config.yaml
num_hidden_layers: 9
hidden_size: 384
n_experts: 48
experts_per_token: 2
d_expert: 256
d_shared_expert: 0
hidden_act: "swiglu"
moe_layers: [1, 2, 3, 4, 5, 6, 7, 8]
router_score: "softmax"
normalize_top_k: false
routed_scale: 4.9
balance_loss: 0.015
balance_bias: false
init_std_router: 0.0141
lr_router: 0.000286
vocab_size: 4330
norm: "layernorm"
norm_eps: 1e-05
tie_word_embeddings: "early"
optimizer: "adamw"
learning_rate: 0.00106
beta1: 0.9
beta2: 0.99
max_grad_norm: 2.0
batch_tokens: [65536, 131072, 262144, 524288]
max_seq_len: 1024
train_tokens: 597600000
max_steps: 3484
dataset: "wikipedia_en"
Below are experts of layer 6 (counted from 0) of a mixture-of-experts language model. Rows are named router (the router's row for the expert), gate (a neuron's input weights, with its number), up (a neuron's input weights, with its number) and show model dimensions 192-383. Each number is 128 + 32 x the weight over its row's rms, rounded and kept within 0 to 255. Numbers have three digits each.
Before each expert's rows: a language model's description of what the expert responds to. This comes from a sample of Wikipedia text that the model never trained on.

# expert 27
Description: Inner word fragments
router:115104129104096150091194183123119104115142146137149077116120111066086121100095133145006121148111168079113146171161160113132076125085110087159124141104099180089130088168172185121140079100086083142162112110131125139179196117095094185128080170134096112066134167115130181115095113135114140085157127151153131163130169125136140087102059107141134139060132068098098127139164189108130160081130119174103114115120157107158106082151150114104182123150124155104195156161145137120144142119095132116135131100119128053114108084153157135134166138177110080171109091069121108119154121129130088076
gate1:156124201090109140127099111100149111154121094164176115118090130168194154148131070152090143123154130118127154136124167147159172107136165115114163104124083197125151136105096167176167135132073153087126191119126064187159190152063138170103095113075121047131155086125178130113133129117119145167135123110150178072165132078089086100136176067090122188118133163152131160098092124072083086153139111154124144071090140095153209147135119122130167171164116129183155185090171074109155111111136158066076159124128136147103167125096093137139130135128106135079067085103088103174173107124114100083
up1:095067203108072147150130135098157120166123092089164095126153154188143146157123152085125147102098164159139101130105104135090162132167085148096123100153141090189135064140158146145114137141181106090149145085109138142082096073185112135116104126147142145113171141172122159088106154087136084148122119148125107145132147125128150110193074126159160115077090160159170138147105149109136110168112052140062167107118097142166122190094151082155122161138097111136095126144141161117151025114098079107131110115107169119125124107118116130100069091104134129110123049118106114142135090071129076147
gate2:098133122136114165142115078090089078075133152161082160031140143132203091160146131089124135036102129130097089114191122115066090142123196195186126134143143121146131125077146139131100122124099165100118127119185117128139068102131150143112118127106140170110136117157095154131139094121104083110164082097103090110111116105148091167155129128131083159079139184204153160109148123187114097149089137118109185127100123193095137148102099130102092164208133157140109190121134118100157125078083176091117189159153177125123137080145077121133085125183118139127136123212085121110121130129151178132
up2:094151169091149127087145152147186114112142123136141086165128065125161082084103085086116201108121150090166101181175154121099106130121184110127094149183088160108131125120137081147116104187050110144129160131116147138106133176105059086105153180115114157113102153096062094117143195162107168054129154108132124119120121175078116140090130147183078151078133096088125155112169107132190163153158103147191126165142175185148124138116126119131172129134144169172191125069113154103096118088161085101130084198086088037098097155127172086129135121160107150130110103109175125135127120122087104139
gate3:115151151112109092098145125127146181176112116121148135090128100080083165085173120096112111143180153101141127156112133126092084156171117160138115169153097131122202080125139135122127130115154163126148164111125159142143076127069155157129062132090117176113100117120126152172140094116082072132132117186149080165145162126173096110141072181137141106111181118203095139114144114095169097149118154144140110114134119114161069087156151080175095149139145120124096102135144084165070163198118124120200140124173113103071030137188165088044087105140130150101111152157137172103100139179177146160
up3:102196057055213162178185118171143119129130075193134124165118147118129114084147169100152133186170119110096120186181099127122081125117185179128082145133102099125110120120079118172174203092098106116171187121086152120133100098155130143112107174128153110143122134125099159124072111091130133120173115126170135145162157118088141089083100142115081138171202088143104048156167144155120153104063086139146090096120121124150103181138121135132130075141181137163159120094105147149127140125139060099151144115113083108124122105131142083136207121114120116139080111122167135123130145175127124161
gate4:158137159164095139184127152127208100152114103158122139154117133193104136126158072098097135150154111173138149116155138096076135173180132110163090186117146069108115189061092078143150170119067114101105135128094056105130164122119113138081055084163136144130188118084128166114094158000137152153143072174153137109136122105159178113092107113154163198109201092116102182154092146131164142173111128127099154054156095117057098113108156148163085161142101118176085123099083103115087201121128181157178147144136101106113164103105053147129157179136195137116131110111105109157134164150112059058
up4:193119109143133090150104125163091165189085099153155080144080125145103146033117101133152144114180076057161165076138111091154150150196188136072050207147189158120120114078108104144225114105057101121118099064103111117145149162129050177130139148134179159136138111104109122084137100061089147109158147059117186157089149169212179126105130160106044133138137079090126160140199129157075145091133104140115121125125154110103102113166116163163131177139099146133145140122127102167160174106107192200133095137133122089145132075125131094092162114172125111139092109125123116139084135177107086132
gate5:150104142081123125140116161098126161173136109102132091110153161162107135176211111134129095210137099103165135140088135023147112123132114128131067108097113117098138124118111152071123163109128158138127134129136180109127100098132101140216130129093146135141140123118133135121163159108142142088191145173150097128104096170130067127178099126151091110124120087098113155166167143089101122160156182143169126073127122022085146115098065125142065158164094122060139088194165187143101120069125152118096099131186081103149097127151072179090183185130073086125138115074106200091178145114127102115
up5:169104109092141143107048136133144113151132080181189129102097200236079119109083052145138106100044119151109160177095103166191091114147141147070073121119148172119118185107172115105151124119115159081108144088133076076125105202115137123090134104148089122144152109134144127137150116111150183159129076109103126161102124109156149172158117095121146217152149124129149117126074121153135124155144141135137136123142187125141121164163126129045148093162189158118147088128150139115169098180131136154126153130099169120137147063068078080125077145055169111165120087075158103158163138117097114135

# expert 21
Description: Census and measurement words
router:139125128110138180147057080104158081140144071061113172153206132075172163163132149111059100116119158096162142086194132145104109126104170142151121190068202168127160173163092095136190165144084166124172131140138116156119140155143140159088134126189132141189205166092122175085123167131119151129149126089103116130138147170186105089105143143096122142067171138177158124138142113099085149123125189111092080116130184151087087153065123122073168089091133074118163147120128115114106145108100105164139106115146113144167144130151066169111120150119144081159093130117076148101112154073138178012
gate0:124162157112071099104188102082112108134097156165097111142140107130128094129171150104133164159105095096145075140075121121140188131139137154108144107057063131197121087052105145138149137182121157156140109162136162132123108144131146128095123118144131124161190149165088130100113135127114119150091051113122138159098140106111086124203134164142093112168111152118066119169103113172087101126163142138216142092160127062183114142190178143176182133139113193067129120198137111121105135108115093102074163131098037125143108065090115076145111123093072093132110156169115134069173158164161120171
up0:132091105164148139158118114103135090083141111101144140135091103163152131083109156170114101110120099155073132169135085166072151060123184177145180103166129127083136117149147114139141131126130110137155157079200170070183177124180165117113100096083103078116113104092120150179137116131145129145118072104086167151128136117079140066158135122102104171130130125142140034122174186057161177077154127103115165103104104110161086139108126126129128167122141108164137170113139116167096137132087154150169112077092196109176138128092081124106163127092137133109191096138113077140111115141132121093
gate1:162192170110117092184138105110158105107118118151063082156181130061133113125162121165188118130120082153135110119129159130136137075137177088149065152136180153105109135189147091138073115145108123124126145125133136123144136102090155133075129122142165145185255185146127083072151133160140102063117076148122126093106129075109162089123147131111105126123092103145195106132201123153183112148116105109130128093103088073144106094159115065128131098144146142121107110186127096200141193163125127155071144144127146152121122121145142103160136117119124077114126131105206117103098147175145088128
up1:167163099115103121156155066100127139161131123121171064167165108073157084080157129061137073117149163162129154138139137184105100153159164120138094207134101100173105152112090148103120092078113129124131186125068158140085090116107140151106115122126155133150127134136168113150107104121163130147086091111096112183131156127052187099148115149099135146114057098116144145138156131163130099155107088184090167094091105055167107120201131106160120110114092175120163124117091131150092073102186127099067097088115055166150123108139136086089165078152131173111142132114193143075080135168155116152
gate2:083134105127165142180156119169119131092118138147140121126076138082166114177125118143053160149132124076187129128161129155180147083063117155120092100148130138177205051114128111127086094146119121114119154098129113100115106144141115122166155158123097104126132125102102101197098083145134076117095177105144093155172170134161104130137132124144150159181118093151147115118185161108107126116121123128113142165113192129138143136131154116130074117125194127153111119119099101115152140131130111133186110128133097127150120138109108105106128110164096143118133100120103109095115160144093108210
up2:160178100079095097097146128110180126171091112118112133095086124101071114139156140128083142172186150113117192144097182092044101133090179116090112092110122085088144114122138117141134134149161097155116107097100145118162103171108187183216156143125128122163118124135128072137116134151106164134187149164125151086107084117168074138115132118135150196142082080115190140111146113061152112181117168089053139125163173093111172078089066068148173136079139118144154168119112124158039132166155185103056063096123084143124160149160160157158116161102130117136116177130117098151110145126149129141
gate3:124160122120138123128084177074079089101140143085108158114156120142117132161124140185120106132118182138137067111112101059167113158152135157091150112146125163200166112079105122067143133109110116124179157154131092113180077140105088225091131133182159117097096122130095118078098111159147091088131160157191165145086102145157151188110114093122159136128153150159126096098106124141135071141069094150154112092150169118087150077141139102103159165085118108103153144204164124125122162142127110111147075178172164120093131157105145139134100157143170135033156164083088137215125120114161107167
up3:105162107184177125134077124150124140117154102106130111132130150124176116154150138130130073147161177127157133117082177104140117100110082100121171069084163087150111104082090136076127147142172143042102075107128144095146198158096032157138137188182132148166195152103163136103050117097154159126160114185145142162057155150108144090097129209121096127107120138062152106191118152106097142156146124138139164107114131166122146151130114138121154120159063124066137131183123080140116116157182093093114093069113125138113124193102095125158157139128090132125097144157067159112147144160091105121
gate4:148162132139132142130140130073194105163166161103144084127144144133142075127117141079168087123123110122108132143098097092161109205113117134153043100155124090134144127087139131160116161082143089124131117085095130120150124129110132134129143089111121147109149091115178168072157097071171146161081074088139117142161126163076136163092121106145100123120124134071060075131161200125133154134100114138096142136100173128098137052162105077162066131113147107181180164156196115096062146092187152096118096119154081156092102155133155116193152095132155164090120188130196111133087153147101115117
up4:098137064099144133138128114063106125111178097070174098079126165134154091191130117081116097140101103155161131188094157101150138121136113104072106104154136072095156168101142114149091075134177148116142170122041144148140182131079082160167148094126100132174150167124170134142103099125128085110092070074166150101143113061114192144085078166199128114157126130144124151138147139117120147149120122060118119119075146125069185105162122098152157150130085139116126162116159153095118191116151116076142130086166071118122172113159165154144141121165114145188145138125121110129108132136115080185

# expert 24
Description: Prepositions before phrases
router:201095175119142127092133166175103129141133126156140190119103152116067117137118096122189132127141119063124150083155130080065152161092074132103153117079070106110205172153100115083126161076128120066056082147151127202071141075197076163115142148097088162149111114191156075109142110137134141092145167115169134123146140147075119130151155092088116124123108140121127101114161093144197120116105141102140119197147143110082104110201118099122086078131142080085113104064196104146082156136107093107143176113097150132121092116151137156166098154128194127135069106151146148171187162127105095166
gate0:093173100156117125170143139144094105069079097177098137161129140072190110092141106165118063168194176142178064150125110110147080079110174101103133100110109099130102144183158073172082139073125184180196097112159114121171158141125111146116163199200130145120070115087150121168153166159093111112123140102144160130158075096124103118156113166075103100128163119147113118122093099151097112125126156117154105128103138137109120165099082172146147107111133144100152077206124095137248173138073133164119179128105152147130180112123133155109094165200121076205159120138109151138130125154128068145
up0:123144192096100181092121125155151111175138175123187139140134119152048212174113132107130164135083112140103181105138181193091130155141138169194105053142125132172135223086077215112167106160131115089114166182136145135089113136124095070163121089130128163100223118166083155100050127122073125197130087130142105132118135146138154123092154063102169121071127144139141129129111124084129149094111163169111187137121139118116147116190162116122143139109125127166095118175131179132102117178131124090092133124107119089081065131171115156146167074108173104099141112127167138133091157138160092145
gate1:129084120152119113116131104147171116082113133162148108096156121109099217071114159149080113113101132192052162155132122166104161127121088097084115088096153153154126137140145202101199135070164152100126152116150093168108055078143136148120082133141163121165115137143096193157124031111138140142149125095138168125103140101151130128173069104160131178141111040120206151168151124111154105180047137135105080137119141084116178156133188174097084118137145129089108169101121160104174099143126122107143106118098108110071160126143061221090124112165201107097174148164195136156130116132077130099
up1:143164058170124117128089171166082137140135143125103161157129154088098120145091169150118082169137100123140106104133209141133086137133095106121114167102190136100091173147158117110138110099120188120129045104122122160061205116126123138097127096079116066142137149105180113105136155201141113152175162093128138107133112107129145078097158175103101092106124149103137137181143116130193194085136119211087085087068076118159119217131113152083112143165110183152097124112133099096099149139107082166094161101086102190184158164131107112148096135121120072145106157195122228105151158133128146070
gate2:168138115143154096127176129084187133108091162154120116148139170122179144194126159122128136115163127090129110110140083155131082077118127111137169085220127088138121153046128161169185114095158131108110112138180118117128120132111173086087154116151155129147197098111148148138107121126118150145115136144128096207133112109098142171127137082138088120079184164164140122163138145125128130100230142182175143134192101174104093132154179176113125126112139118140108141062117094149143153123169199085122117128079104143147085108091179093079148135104075127077140111161122150068147114182100208111
up2:138105161180142117050161080164139169100082147102077118117108150125127117180138082096114195087133123118087087132126101130088126133091104077157084162114119203103114136171082169152170151163138091112156144098167099147151123095187084138136098175096134115153128129125131154144151129163163144099105094230162174165147145120129107108172055133114154153141139053173080174075137151082096130144088072145134180148093153130153229086138142140115096118084124120100132072119153129137129154079168125074085130158134131170163150148149135103122148146126149135095086129101140140129172127084109149148
gate3:093137129121107113125195106090148103108147164069171047092154130176174107086137158139189088073129151142140081134054130174137090091160134135131142096172162149075148106115118103153078116144150138087099106161102116131163158107117149153163113125123123162136109106126140123136136121089119176105094122174114162176132160082129132169127160101177124142151074122095122131081084140117119092104147141138108085142166119142158152129150090146216089136148066112095122098117124130081165109127151141169159146138125197105115087130117159191130178054146123164132144136114072034172116153147190077151
up3:115143132122184150149112182147168149091139087134124151149150140158111197147124121136121192193137164117150116200140138149108093114161134145122132107116084087107154078142130150132108118107182133112120151100145090130165123131141125055124128160179140127135132131141121111141130129057083162082077120079151098211194099121150090121067120118145153116126132097038107149206121141100208151144106137186136142119152113102189116117147079129164061114157148086118145095122128125068162103135141061068081155161091135094187118117150111135109099145104125074125171124105114135163174082092098110144
gate4:055163160101152115092136176132136082155116190099169113116111128095154040144146074086100117165104149111093119137097030168176098087130153144149186053131082124221075103100123115155140138142137138123135169080110123085156165122151106111165105149174104104141175145121075117156127144107130114127095144074111096108115122146145109084101063107119165089104100113149092150166135087124176109170128124095116142080128184123111144121070155083101168163107135103145171114142133074158107130127121081104130092150156132123096156129118124167141095103130154140097128147056153177173147156202130091109
up4:142172114114077131180071132182181138095155105137048137177163166061143145173100115126121183122101123135093152134130093135112134091122170108160106113112137107150116096062195142122145112145081142114122127106121046134092134119092116130076152158158101086123168145084130127110127179115123155081141113110098156173134119133126115074169090087142092110089180162143134144132155125103105093139132108177077123140161143117159141168046156079072092114153170223064187142127153118147146033126158088126136085142174128168147139233098086100130133128121163078127136136123135137111166154121158144099